config.toml
n_experts = 48
experts_per_token = 2
hidden_act = "swiglu"
router_score = "softmax"
routed_scale = 7.3
num_attention_heads = 2
attn_scale = 0.125
tie_word_embeddings = false
parallel_block = true
init_std_down = 0.0
beta1 = 0.95
weight_decay = 0.085
schedule = "wsd"
Below are experts of layer 3 (counted from 0) of a mixture-of-experts language model. Rows are named router (the router's row for the expert), gate (a neuron's input weights, with its number), up (a neuron's input weights, with its number), down (a neuron's output weights, with its number) and show model dimensions 0-127. Each number is 128 + 32 x the weight over its row's rms, rounded and kept within 0 to 255. Numbers have three digits each.
Before each expert's rows: "comes after" lists some tokens at least twice as common just before its tokens as in all text; "raises" lists some tokens whose logits its average output raises strongly, later layers aside. This comes from a sample of Wikipedia text that the model never trained on. Tokens count by the router's weight.

# expert 47
comes after: " B", "b", " b", "B", " St", " |\n"
raises: "u", "airs", " to", ".", "f"
router:145094118229148128079161087116164119150073134159108161094152095128128158142124119177224119117081163109163090136113131130147134168070163100169147080178116077078140123177107129174151083077084169132120087061128111146086163060158129123096143123108118121151068139078144128151095109128163063140141141125121123130161118137097105168135159115124169130113112127148155115093146177170181139124145
gate0:122105126129123135120133079141120113145141085126154099080105070112137135124078148135115047098153148076141121147085155164107167084074138121135155127145140099139103157143090154126181118151061158111114131082164133158074121146103078151161187139077135125139147110121174102090120063107116151130138126107126122157118106139114165036123196169097126067100148137154162226117159147088181092087177
up0:122167115157168147086140135102122092173109094195138092152130110113136086118146123122142053106117121127145133128109068116154119089035100091139148087117126140184121102129119123111114170150124098155072121084143127121141146147136075166143178111092141127086182130051190118094128126066129094113141152112122086155122129146107146095084143109154100119155120090130205183114241174117113132091163
down0:107113134177065150099146088135166132103104143117169119110105116112128133116113092075119137107083163165119174179128173073074093092105117141134132169187115101178173144139071102051126144075132189094147133107134117102209110136108119104130078174175104186148146130131144110098090062110104162132068122177119169144135095115169149170135166175125099166092052116138134112113113111112158136102132
gate1:184111099131178067097114098137135126113137192144140116110097118133138146144085130170114098151175129130102167111077176089099114117138115160126116140140126107123101157115108124130109096146164151171181169106080150120120131163208161074177100105111074242127114150147154104134130191094119124137139098121161163132167109150175131136091155132164073169126084169158081148160098147105100225111110
up1:144141128086125115126093103165148204125156185202179139128116085086114189119103178100101104140144162169155179140153140067118121136088124205176094181152099120145115093112142107124116088160131113151192159108131092101192133152179132107102098139101157208126093166121134108106140125122093134087150097142144181118145122137148102089094176143103105205102083146138131148137091095088106124079114
down1:148102127127140123153134079103139116100112171145127188144151181167119097137082071163155146105160176099147176162134094115093115149161146174079115098174199146106173181147155109130134139147129139166127098153126104179202099120104069122096132153106126166077123123176118126108102119111167129111183098146154077079108142141134099128087136138180097147095061047151182182160130093094160181133122
gate2:162068116146130157112172012102119099120121091081062161152194077078102121102215134133131137135108162165147097105082105128109120088072118133105066117148163094143107117124130158101124131115154116126096086083162111115098152124131108102106139108136161160134166189158143113087097170140136129113153088109102205119141147139146158101111145110176171088137130102134146156144161169175133200132093
up2:095124122118120100161091173095083105056129121141175068104105140169110096131096073154118104183165114107135150152131131160123126102100211149156156126103093175126147122106180125168124120104160132147159142178119116094137132148115142178170139205097116114176166070096153134098093136167149083142086147030134092130103142100121123165131135129096121149125133127133137089060171043104186156105143
down2:143092103159122136135174136107104143134141153097114146123175122073109131112119090152139126148136104071127112134160169138162137089113154164072138152142100085084133089170145170142127180172139158153086134051108128158125063104091125108076133133134131099071125139095160070141162187164174139129181157131192153107100150082169185152108113165172083075110163136082099198075141170095108165131156
gate3:162107148172130090166127083165133182133087113125147107094147137105150162123123109116159097212070115156110099027158122152113146139149148073174061149147097091132095193108128141091164106112115175147109175131192126146102158091142182177130103115088139144110130123159151140102104151142142127142174047120173126129136177115110064081146104130145138124176086113145136137075150154157188122164127
up3:163112138136079103108177141077115142126147126156060135226124174137121158100106207186164103071113079110165119165179122133177120139200126135126127085181183117085136121093094124130107124168132119040103128150074143157165090163152116163116100129132077135091157152165081096124132164126092092117118142108139149130102115096143139145095145137085109122159118136162151068165114170120128175158101
down3:093135189100145166098100070103119123114062141124149110121077115146190090148107144127162101149146172163146162100095120117144148095108161122152121122139115231125091172147135152084111162188152171128062110081160150159131157112124074095145099146164164113124153136125110142169146109132151082123057147160125142140125110098105138123152154153149070077144221125105089148185160098167134192126104
gate4:172123162126151044215104120094117137121123129094092143140210134100090180123159141141144090188144170102142108118089147087126140103115135133118139102057116136125127124140095111182084116110123125125196141118136161123178083155183117174137158155102121196124088078157093157102133154096120215114114118135117138049158117166102121105128132076086130141206133156112118098084133122130134097119091
up4:166145112142095150151184159014135126138112119110123135187125180079146139124164160124122095209140106116110104166085106126143148094120122134150137123118177091173111089104134123094071098152157130127178100111145104043160125129162115100163150107120104126109091088105159129161097179150101074105121148125161154082162105170102109172198115154173138090140167146126107178081158174162163108087122
down4:184142125122100046114110139130104104169161073112079118168079152098062098174166078065133127155101135159186152151132165172133135112181175152040169141120133174125106140098133134126131102114132151131099084111149148170166113125144146139131078152142048087109102141088114115110155156081108159130128149149181143148122069147059185102138138097134092133110125178098133120141140122111103075079123
gate5:107159062133119158125105137153124119131126188136124162145070120109175135050118171095168088140129100096069118102137112125197101127132152083112130155096113059133097122102145110099113122112152148217087120138162152085130135164141155124167133117151111095221125129132130058100103121117130110093170121188145087123124085118143094086152171237103122108129109103141087135127093130190129161137146
up5:116138199126188109090110110105176144106145143158150100096082142151113120173093133134127175112079233101087157098161101070126120127131066197087131119123184174100127102134108071127182178143098090074124139115066134131169142090127065105113118136130150152124192142127087150134091136125105133142114122141117137154119164141128173144155145110105129094158131118128189069163148175160160116060132
down5:129150199118130146121158130119106116121113148157201103092070104074136172163135156085078101095106147063199168137080162101135092104126085121145105106160150111142138135070218126107124189157169105164168119167157107108103091121156134136104093112121131119134129180166184154149125116141123094112129127156108066138155090121154099212102138107153101198144090119124166103153114156127068142090120
gate6:151138176089126093204145136090183086151113151104144142087087104162127188158180134075184080146149156120121126130127156089085091107152156148098137148188063096101093128084132176127117109122079152093159135086147159099131130108125045150071152146131120151194179096122122119119064135155156116148140101124125124113068140180083147176075140097153156127130147133100052095133161129152143124137143
up6:131178108132143150088131152130142096140120175130074129118165133161091140137169187131134123073178159077090133180096123052102122183112111159161128149128083120072048145125144082103091131172119144141162159120153106088101105099145141165083092091179136101139131129115125132145148105146113134110109070159191036183118131127092116125160152124128112119115139134094168144069124191211183135138129
down6:200159123060089110120118158106074132166139170107124113136099161107174123127196121074107126162124108051160137122147159126125157135171127170122102129096159137134081156131136133146159040168147095093069088122165104123170077066128180139128143145071126096214122114142101156149180150110135107151204125126095117137131169158087103153129099162138128100137136091169141122115138104107063147119086
gate7:127125122174084183098134071132142133083160114063057146110121124098158171106116162120118155173074128143142111113104174072105139093128115079176161100135186157117090106086094168104103142109064116120183089102128175126144166149148115091061125103161067154159129117113134128098117108126113082125130073101144205134146083116171098100148143079153112141142153148107184156086168122154179127074113
up7:082101109083113093170111149111104165132123115135163139148122142121080137131143079175116144069137165073136112171105172069141155159115082066124146183094111146108092170145085160120154138144108167198095150145136090103108127135176148172173123160084154138135097092114128178139154100157087167113121053127118138034103100127140074118079113093127106155146110105078062107094143134091171142169106
down7:128093081157120105141131169084108070143135124111132109097099180151150190122108127126085133127143147158140165161123123113161112112144149168102122105071149112141167155090089142184140153098070096105119179139093157146092151076135096072113102164165113092119140150098110125181114093120133137111170128132139122157165144140113117180184153076142122221141071098164101232091107130169065130081173
gate8:072100178135106109133081186108093050146119119113129179141153144065085185175147119155150095077130138160168135139088158116184131143029135120137166141101116112083197130125077125134091156180120124146096140141154140131109141118150144186060152141088092093129124138181087147112117109103076182090151074069154168136136136139096102158109145138163129091135090129076123142083138134136111136117150
up8:175080106080160134168157093089153110111096129133167144128056115063094092144125099111136156117089106083138042133170099041182152148084113139116135132208146113142161136152056084144123129122139175115097069109117104127079150202121103121077153097121098128161073131163130120178119149107119145119180120121138089126129079126107111145118128118172143096161056124108076143143122167133107128139129
down8:136160139142163093119178120102163138140117135161124106139146155213129120176139159099124174197131112100074141109143083126167135135168128103089108106157159121126095089172144165098089138127132109114141133156154100110117177133081112155134146153190135085119194121146131112114191106132113107126185164134123118097016108143094140142134059137123141126136157055085201063164107193119112155133090
gate9:139062128154114131126098148157128134096140083119149124101093149143139132123079111180140104147136171112105176138154156164215085114134102174172079148110107141088103116106139124083175131104150122132107137107135118112096152140187169152070122096042070082128136179059163147157167116107067107164138171093133090114125178149124154109117151138139163077136138049068117123106147159126180106121190
up9:133088152144124129095094053122090115087130110108158139107124147141149122126131089112169115152119112156110120142118116075155075133114097169131105162116096085109148131156113174140118154087121111124141111137124148139106129167188157184128054074079159115183154188123154057124157053099131118177133120202115161022113125132102084107138133194104122118167165081124146199115129143069130121108146
down9:145183130098129149133131161164167134178074166107095082131108164149173161091152169168092109107091090141126171114143118170123181102113131120138158155093104089138065093107165120255108116163104068151122133137131100129090130100153135147127159092140146117151150179162108136152127080129141123109168135134116069139107110117142146134213146093160128069206128134143132161123104106140049142145123
gate10:129109138142108138190090126165150038118132145121167104124099079053090125129118144150134086137121147104153140053160142125149098133085101084083121075094097071111106125101097181069144108137083091125122165085114141083163174142128110173106144128123226085199123071118121115143084123094111128117127147113124139108098140118026156140135100172157150123120144106145152137144116196146125113127119
up10:141162131152154135103088145092127139105135139143137128106183120195059088081151042146133106147099196119112130097143122090102129145132127120112103138109059120054135170102109139116185134116107132081113175173197121136159172081153134159204103054138129167144149048127100116125093173093130111087118067127155122102130117144125158163110109149092141166165118172105123080094155165114131150106104
down10:131208106097193127082097111141110137122108134158073164089132118161118140138122105085125121093095155077121100164147135069121139129197133117122140100151144149136094141077119093148135156092151164164101145147124081115158164157156114232082144124155145107152096127093129122162119146117200093118097114029092148188148137114114184068122083123127080126103157080160105119193144133110102127132092

# expert 3
comes after: " D", " V", " d", "D", " v", "v"
raises: ".", " (", "-", " ", ":", " in"
router:095117152102104175140127178131106159136150134100083139177113128145086096135080083189145094118099130137147087133160124090140140098114071090183135125178050153101145119132071106157092103106124091159080118137116102110123164091095149138096069125144111163104151139068130168076120095094090183081114122086115152097135152143137153131116145056111093123135129175077126111106233177163110117180146
gate0:161103169170169094104129177096122181099164205101145187143153131169128127154131121120169148118129107177127144146120115129161144129152087174114096080161175171104154139095098148121110161181120113098136116101170130135127134127138201118111130119165176140111066136146023134154127121092121140119109188113130128165159160105098060039103106118150070134157138154091148108104108151166133162069076
up0:133129150109113115179155125120091092176094110163146110117187146100169126157137141101134110147148128080171094067125130162155178164119147091130129169112098135050103068184131174194136090158171135144155193117126149139139068178148063178136108101125113117109152111119201169160155089183179122144156102191135135120192144089164132109115110152093174113091145132162115121105105115144192110138133
down0:116063133110169139112135110151123177106100146178157104088201029129100113158111166171142093131153118154200078143143159115103186155136159103154159128123113131151075127072140136125166130054115091116097136148134124123147144112137186128131162143124115141141145148129109092158113126148090166067072193122064119110142149134121192090111089045123088148129155173083156128139119092110093116130171
gate1:094195187085153169079119121129172111105117155116108107210139131102135114184067107148122104136172090119129134103161157126189090050078137120116107102109116133143170110073104140112158133094121146191069119101139111121205105150144125064085146120053135132141149097091129124118144124146135121100208116132163135129147181079127145168089159090124119101083117126148168125101108158152120138184162
up1:100046112146091095122150123135088160077138126113090120074133154145098117109157145122140152137088173071105115146123102073068124162112087166144105123133152145154097169162135117138093178201173056092159158155163106076068095142146115150137112101127143176171091110173136161137129137117133176140113070102117067126117083133126159066145119189112084147166186140079113135131144123174102128071141
down1:121054116135147081111115139134086153103135127112102142169146157123131159134083110162119141126126102085115136118105189087120065093133138139110119044154115090164119140120086167163115119163147158064129113105048128166121106101112094142122144158171154133127096126143090143119121143131103124110197192101100157105089224157061155113116122106131114164161045040111127113074120178096139145126139
gate2:114087101131130144085182070100138107095144156140123107135123179208100109129169095085101135148133099115140162140114139159132114102159193104126170178092069103089116137109072139171111127144132163046071163121151101144164145087083142084085143098142156089177087122099132072166093133137113104116096162121169138174207169133164144138145141136130098136125155187156156106118104132046142166130155
up2:061086130149088174108154159119141111133178108133128068219087098159099103100143084161145140108086118177095106118130188131138164151123135129143101175149138144127078159127115114164107123117091184090120090112182118161164145148131172114094115133215140027133114108105072126147111137136070126158134102177107122148207078117101124136138145130100070141118150149086135105122089124093174154128147
down2:111133148177061178159216114121187126079152070083151112171152134121108156111140159121112134104063132190080058087094130097128111125113123160083064131101097107089129129129155151110100146108176153163127122113082118141163137214147177148100106136090158097063097116096187132107097119127130142117081098130094141132141083118128148132126120158155120200080124160150158095118097117105162133156168
gate3:095111170197131141090166141129134112177107192117084150084139133080065128133114138213148155135167172146111173131156121104118095109023128113148135118146142116171138099101122131105172063185156117129134118133138142158149178113150171109142088097076135214147149125150125150128148117119112163157116135136140141164123144208125131131071126083148086131142168167091130115105109163121096146178203
up3:083114096167138135119174087185092181123116112109110123137172097118111173089130120167116164072139163146098131107112128075117105152120065162175117128151085137097098134130096165069138099102185174111134155127170128122164196145175133101128136122134121182114143126149186111143146157147131105167060132163099099157114123134117100138183111088172179136142158094149197166118191154113152023155131
down3:181067139165098143043124135086163143103102131124141162092148106117082123144139131116124147159092159118108195108079067136141115123162129130154097114168161173164110205091160104108166095128153161122184129162111064149149164125126141190150121155178120118127173098133159176113102083089148185090090126104146152090138131149163153160117123127097147086114176152084070047089121103130122143166098
gate4:058082127108176109155136131171139166195133127113141126115114106098055139131111163106128092062113193105127150143084151110155156099109122094118110125137073086140130135116156154130145092134156093176117129106084115119090113186108148143139141118137115164196124090137163126199180144109106165136152162143199129152146026138092100101155146160087099086134069166138139095144143096156054134154105
up4:212152120128103155152096139078116118118159120100097123180115119174143109169126059181136082147168133100132127076157114082086156152172116124098128142148132096126162185088059097135104099092114151119147128125160136110075148109132138097146130165085112115178158139167097113117053143159111106095128144123082153072088133131088151143161120132123159138089063115092127135108130103120068249092143
down4:124119166101121157147204133148135083138115182092176130069133149163148107110105230175136093121141149105163128106099120183154106125103142111106111153103142166154118096167142130167145183073160103151107137169097129136137148112100113127042117103138112169060159113087100022129118145189163160088144089180094162172136108109147163080077126122093122128117092136148118120130118158109123112089145
gate5:130157154139151109153175187127126070124099146129152161082123152133183146158121165095145125132123103129082116099116155084157126161062130125168073171207119068158081131091145143154133161096152139133151121110093092180117154121103110093118135160078127186157188095123087114100105119072059138145136101152157087106076172103165099113108109119132089161159092131151147170122194141166188059115131
up5:148154100110178111126072139120214146071152105180110103107156091139134155039123108151108164122120132113109118095145157128114161146136160195128114138087138147099118127157125121075172085167074149094117078103173127116131117068186142111124109099135106146192137149142202130140148125196162061098145151083163154136186117123157133159113107145116199103129159087152125131123115125103142185170079
down5:151087202127103060114064130169213129095125142104112133097077079128135144129117058120152098138125106115150156156154202166084104101113170114149127064138149141080154147050099167132141104105119122104163126116118128151109055140085115117133142172170118162146110076115140127197139099103104107180137137103099157108121234137114115088122120153112078113130160089130126166137143127108156134145099
gate6:099186161148100126152157197097172128119142129098121129131121128119156150178102129173090153130176014092119131154128095131180079168078139126170138160168164119091137139116095140165119125107149099152109129122128099111135152097092135084100076077114149188162157083130141118160117134135108140199124121112156078106134130097120151186093109050203126060131165159086143178145168150119132092135136
up6:096132143098088180143145116097123171142188107127132139097168095127126116074143156110117133104121133098127185124119178122108137124114070108145189163127188126112133163109222105128081151113171140122117103077173141092087111123095172093135087068125135192167075082186166085134080123124159116085116130096121129082108155154190132164103098137075093074080121163132165085121175167116120128130162
down6:110131159161156117183124122101151135119106109153132179180075147213160146159135136120127157101142107157094160136174159184121158118144183091131158127111081103082115130151128136137104092130084173119121108101138159111167162179127074145135130222040165148124151144110113148192137134065155141149119129134185153125078206116130160080108110154192115084089118113153188110134098117123135115134088
gate7:070121104127091095124103160244197102130132114153165135106132124066130080122122161103171167129141158099113144130128167138150095129081112136126148135099160131081126116172193149117142143181099149174084102061101154081126141120127126142131158211092138136162120137106111158075113077112152095179113112087185108178140139175141116151131087134133105123148165084103110095185112134163174093174146
up7:131142094117159156084191179116097143136160114122099090178127157205135131077115071108105196193138102099090101148158107119109141122131103208168060136095129153113124132085146128131088170164115086151128093193170106070060094155141099122150132103157113105145107164142134140131187145062132150144144120143129144172151184135112103153116118139097105210132159170096131148124097120160174113102150
down7:119078121175131149133115149133114121076112179075187100157174134143140077122072128128131124164118110109165108070119131190105153225162114115117125136147118124109096108162128121125072128097170091134084100134093136143070073117118112088202169118136108202117124075121115092098107112150086173088149096123180172130126123097089111136134076122056125137150082118090149115124129134105053073124117
gate8:177144098127137111098097130147107112092123083116110103127163120095169119145177109113158118096094086145120132151149139136109106065119089068119131157164187136094096123143119103140132105114106181132090143073158155152164204061121112128078113127193102120132077143095148105174061104081215126124158153190130161117162081113118125053110101132176137071090137125090101118109138064086135128127089
up8:093092119098132137128096121150134128127140082125150161095103117123122094122122116169104102143161134122111071136068173166137154088075152063106123027141084141186077178195132152091109125097151154159078089100115096073157133164091152080115142135128120142166151065109137100082073147104123146156151176131139052084078139152158155151193153144148099172142143140154102096146171137116150118127083
down8:090128126103110142159174173127129122134148152185134062150093131114112098176091136152167166105113126161079186168134119090207103152106103136123154125101130098142094087177159127133133136150179158113133175132146088143123156098146174111110130155164068104101083126145105148134137129113180149111162106183077225090159111141114136160081142143170146073141108086157126131124135097090221132170063
gate9:125134182145106132090106152147096149096175137057169143104149131101137147060120218140161103140210116178173158124133160099179088123127137124169109118108120128108116145100160153110096150160105102132108149148169183070138101172141127160096106137177215205162070099089136097127109121158129141163179162135168157119104121191144121140098167110131082145103154133171165161157097159126142112129117
up9:111127150165123139130147136123084169127106177099137114158134111103160094060116211130121108156151138185107201118165169096159076123166045128160106127156154149162193184155140165095102160154100125135112150168135160119084186129124155091103108113177202167168079087105159096058053154107153130146108121173122139135129083124129137110129128133136158103141144130122156085130087157105110093179115
down9:076118093206134074178144158124123110127147110108151138097137130115189155133117061100128143099132143092102117123177117098125122129125117151109124101159130107172198107144073051141143095054096147118117167112155160089109092172156155125184102113091134109175108165174152118118135134133133077121065129132134163140170048130135159162116082092123150150188122114088102089095117071079096185092119
gate10:142136146142182128130106118157129120124157116093113119183139199131111134129090128185098072102163150161138123164063142065189111110136117133129103122162081130128164128111135106079099156159093183118098115107120083121146089133085187051135114144159095141128087160089111099117101108127083191112126120052127150059112106135130168166132135168158056140147178158112071122077110086100190106151129
up10:125156151161136096095171117107160116115122144165100136110123141146121183169161140152032077147097164085146096091178125134160066099123126196133127083124079124170093180044122101137158100151110093062076111146171079131101165118145107120096107118121125149161160187096176111115132152126159116115135097101105102146126134090102095119189127178126167080163081117129087100095147159164112150104186
down10:146134146137081152079066099103015101138097118151191144172144112140148134078126121065175135084107132125170160134111154147098172059104149140115103101146137119102172154077137100122122114086070111140114100126090089159102101113105102110153115093137085117068107117152163143139119117131139097160144163123118140138159131112186145147164181094144148221127064132112105141218085118138111145117153

# expert 27
comes after: " S", "S", " s", "s", "°", "-s"
raises: " and", "–", "."
router:147121147098116131138150138098170112091177063164180127116139150085101164135101148117095117131107157169143198138187113134114066138159156178128170142063160131152127108100119127109169190077137111133188174147103113104141165209204130134149145142180133168141106129158079170147174093137151136109139134188121157103110149105124119091154117143113154107167119099089178163156140069054127105084107
gate0:105168091155168134114127097100088179130210089153114083103120065149077158113081183157138120150129141137097152150096185047101130105101117164132107139115153096133141198129181143154111163120121186123122099133072176106089147108182076146064131126157099160167184137148095130122088094139147129184087107152113181118110152200126159081123132119142127135165168135094120166108124157161149155151116
up0:134132162108154124111115165096115155143035165109140161080102146135147094105131090108179142123141151162113071144134166161119175079133108124141142106177117140111107148111128181107058099176127115127101071116150073166086082090045143171139134142124170116119087088115146152091138169124039116100179135109092086139102156095127091162089146121087166128143138139133078111136162154170095078134059
down0:145160128154109142126151127076073095148169109137111115084070138129093118131119116149131157152118107161153127081141190112138062129068092162123070128146150119167131157126110158137134080106152160128194187130157078150160191125136185130145169209155092132149116126161106094129103136070103135142199084171109154090062118160090128165066162108138179134130165106135123121106187071124159134159120
gate1:188121084137122132098145097099185142115083112145131171073088178117156094094141094121124145159104153110060188138115179133128128141144128120173102166133082135113093072073167148094086142083067112082170078148118084141146135178157121080123126132119203166128162108112153139103074105098138100135151124141141140154136107182152147124220101121147142148124124135104185166115170114094170108090191
up1:191138078144117042165165055127166144115154121143128159077106162106103149116137134116148103170014098131074146137121159105148130167154151148127089098118106143098090102111140100134068096101106127085145142147147160166144125161177140127142076184158146195131107140161143163124104107086155099206104099142098116162170136149136117114141102086118177190137168160107163156118140096107155110083143
down1:142120190094131152135159096133183145194098123101141127128151183162123154091146112155127086079103096070149141171122088141085150111177166117163125087126174094155201110150131145129090101164181116055155169131174120155137100160088191150161142150124125129141132056075167117117073163105142197105134125127115115077088131146120103170121150077181137137164150183159129140168077145146138135130151
gate2:083116151156125098186134094139170088042113101163155101092063161078144130079113107137096084146150158173097152071135132141145134119123122141079125125142149124147119156124155068132172165117133149167114156068188113144102137127170154180149155201106135160137087100092109163106112124140106176119123149150064116087132117102140154109074115156142150042073110091096134087134148195134139147108176
up2:198076139178068122127102155111117094112107113164173117128065119110103145165135061138151137121067173059135094159094149123133147123108173112158142172167150161106153132123165135167148145116103050109110188129085109148126171132086132066149101131171117142114077217102075103142181113115121161132158162123095111154156155138091154117148156145102133157164145149188106110104187155134105177118143
down2:093128119110133119132071147137180141086159119142103183076121131086106105090106156141100170135111120091099088194153137170122148096098077146225140103127117150109110104141144140150159168142128118138177088150133125106142126119121147106109092050158101174157175177117156110108143157118138079220118133072110178122145202135135094179122185142091144117139167106127117113089116156220164125142119
gate3:103164152161100146137090112163114066107076112141168109062130105075145093144105086142091136184095120118099149155133152172125118163120144112093127100103087124200129174093173145101136118111125086174174155070111128111135111079165160102108172096118126134125121088135104090081101101116148081103176151118094109116108177161255159151159149165160153109126150067132114156160123160123097131157156
up3:074153133108165171116064088058108061096096137149108057143160125140124126087151134106137107141123122123140075130105052145109147159115143086149144196133157084131123100090050173092165145140137111118193163118088127073107168127138172190165104103152124109148131078097162139123144132111105078089128104113108083120126103114145154090128128156184120092095103152109109170113154128068121200109158
down3:129111116159134141156147131096118145158146124120139102156117131106122089139171116130120116135090124148122173120112137151156118113114079112125167110158130181115151170081112164134074081132107142126088077076110155114133101166096068120107126143154208155111072146157112149220196100154192116119208139154146115105099116120147139135152142176138144081079058095103132170170152162191132097226104
gate4:148160115177134090148162172162125151107204132138109121204188170092082104085103137141167123114114143097117104109113064105112096124109084138110086118142121156104119176106143097125137095205140116183098164062221116139110117098161169105122182165111154112144160135165145101115152118048106178173132104102134129131064154128172138119119162134165118119164178158092140102098139168136123138166090
up4:131093126100100175194164079138088153114116127142126146115154122173084118101109159127085149177102119111091094079112139148105109123139121162126131149130135087156049083114215089125141110141100163157087163132139171136134149175105135093047142162065132166174133165164095071100109088073116148118131084179130180097093172169103127208118179149124154114167150139110084142115131118099125138113172
down4:099100135127130122141220193134136118158120154145196172157129109206147131091130141124161147154183125120189135136085106101139074108089110122108088187144122122111120106094202085122143149151127182090123100110147104103116182042143134086161106166131140102137136162165149154139164147112130110124143109138150121107091119121147152156086086119173152097109185156129121089166150128242168118108144
gate5:149124152176159162119124144148076130088150215098129132076134164081089090151130127182105112146134112148078162084091132068105107091127078204112072145111128075163184154170131182215175123092131160144109117182099082116126175115140127181095061091141161138160162115120110088128138170153167078132104139156110116144167156118117125093143131118104134073139097128162151122113129079148124115142135
up5:157189093167117101168134079110126067187133144135091068157073100170169075091099080133132157120169128124115075125111125177126182201114130113139164185119160184069138077137142163149111079141122147126106103148130106160127075070108166143101110112118132053151106162132105103072163093132122113146176117112155168147096159117127151149093143095115160167155113159112157118101143184155163134151174
down5:161168131189165177106157169130144119145189127116163116119134102166121120132140166128114095119148079147122213113077142164149138166148160185134122105081205119117126177129111146097116142152125151153095101128182099165065096067124085086169123157126128168130115083061152105135115114085168148139196140191154170089149099159093091185114123141082129179105096125114161162090141120164153138160120
gate6:109154110129190196167152193139115145125138143119125159158095137155130094051115137133098096190175115155109061142156124145166092178149184130196125120113133148154187092082170183048067138129126118106131138176075129175084147128186120123096099090154137114161176162113124108128162147145142137077140127114093149125147149159114106151098121142102161119122110122131106129109185137078074061107119
up6:096124093115124135111129099146133104134167141153115066127194144169129085076197083181105159172167120159142121088110146148113151152111205129106175153129116144127128098170130147119135144138134135085144095170184107184041123142140196146111135121135189159096107122161130162078153170115053126101125109107169160178141076121091125121050095143113120122121156142107119153134104090073068087114146
down6:077162099096076144177129134189146085124105126162182139137128117105167179143143122124099130108151172122115094110135110148164146155116069145183118192112093098094189094097146087186146126098093082135114096184126157131137101157159112100119142131122114146040070171149104135127111125128179111191125119172129142150132107075164080104142090084170115113137158129131203075189142149180112137125168
gate7:157129112169121130136169108164106161118131109142108074153093123165119140163140182160169153132113115074125131148110140097108124137053110088147123153178157091074119149171106192164070039153086130106114067116106111165149125133162150121081062187077143123099140127107108105094068145126145151121151118106106142128111159155180143118174113059155119144180140148115086088159148182147116142214140
up7:093149098138138152087100136152169191113159121141114115169194013148080138112143146094189124153141134149112088142084136111116160131109148175136163075098077123158108132135081115137115183153138129146130086106142115120122127133075126115127088189122196117135173145090149086061075141114105096107069113164094127105062118129116152109117152154091140137119122217127132121186108128183099163126146
down7:182139149107143103097108123179096193141083107111113096140117069111158117177095207158186123173114104124127101112126116084097187107077112068101175131133139100114078092137126155156158119144121190113122069072139102129122149102096130163132105152108128150162132108143096070112031163109144100145190127075122158126107122171162139126130151074048135125082153178137117141165110142130155147146142
gate8:142133151137080143133140165154139112166141094097158094143078165099150105100120127166146127192161140156126125110102106175152087115122122108168103102140110106198146065071144131139105139124122126130086072142153125146113117147174140114086122093067166133164089096111141090114124116177162100135134144133154148083195163193068064112152114225180120133141125074113107164107123108049168151076167
up8:112135058178156104118071096103077131100098169098118110062208093109128100114116120152158160100130155110137189171100189093157160149135154121100118201045130169131132159160144152176157108189114092174129184124091186136122122118086122135187103104156099090055090146107127099159173139104091120099093112108104115144150115111186106171125150097130130120147134120156117138126145168126102153157117
down8:134131101182147145130156127112168114117116170070121140135186147121096130094111192144163110116177177087109184098138158129150158092118118176142100088116168121138163134137110070063157101153194099154112082142064134073095132161121100092058117072114128127185174079119140072117170118093147159087130163149163142162115105106072092137150106112129089086100115136165152137116091126098203099114158
gate9:076136059112067127180063070137126125120151130104165116116127142093149198172096174131167159150194157171138122054140127077158151168102176123076114122152124100194146053128155126120159091139120103151120170112185127135116176166082117180115157125152139147126120104143137059056167130116157114167128120102192130101091102131105102154082147136133136112107146103081167126133131096136111154138131
up9:153144131216172155102206115149137096125107178139115106175116079142127102045134124113117130161126192139155078177107097128126153157107073151100134124127132143077157183107131176132138152129121172108106124132129146117091066111158185125135012195103134124092158155111124140137088103105170162139127091086089115137151173150112172198125086106157114112138114109165160122137084135123154136119135
down9:179167113147180125125088144114108155122100122106121134069129091065168092127100188104166077173177116154150153107109110150114099074101126115214166111131112127138142134080134154207112127174162143129127119139202122157117105167120138239120166102137101112147204152138164109082137066139158131132140121143127182130142142136128099146111100095172124064098141204106127108140122115106145134101122
gate10:200212122108124114161152060138069110110159139169074131108158089152106151170075116113140166106174105086117174200140096132114132126041134126140113130130107157094111100124146136129160138119106080167151157118127113142122131105122162126107144062106203144167134090159107102123141164101121176173164183094135164094134182099076148178141136119164083084095093161110098107119158111101095104117164
up10:197145073134082145131131133107083092094102135077101060113201103159142185120093127134089114116108119094098079133119116075137117179106151110102162183101154119131116131118078098079146165085122099140084126139095145161145198122105096093111122145079167126136103119075151082078138126177124140148172157093144120107163162104148111198160136155113131112062096098102090171115141137099105192127070
down10:134142106104087165114160146118131137116162084123081116094102127083105141126110127080132127255135194057095172142152092134125176098171154166149157127127098125116103105108143134106165094074190171145106095157131151118089174204122160184115139102104153126182202123170177116117142103181149093133103126097115103110129131119147142124172087090138157133137169111135146115171180128114149101118099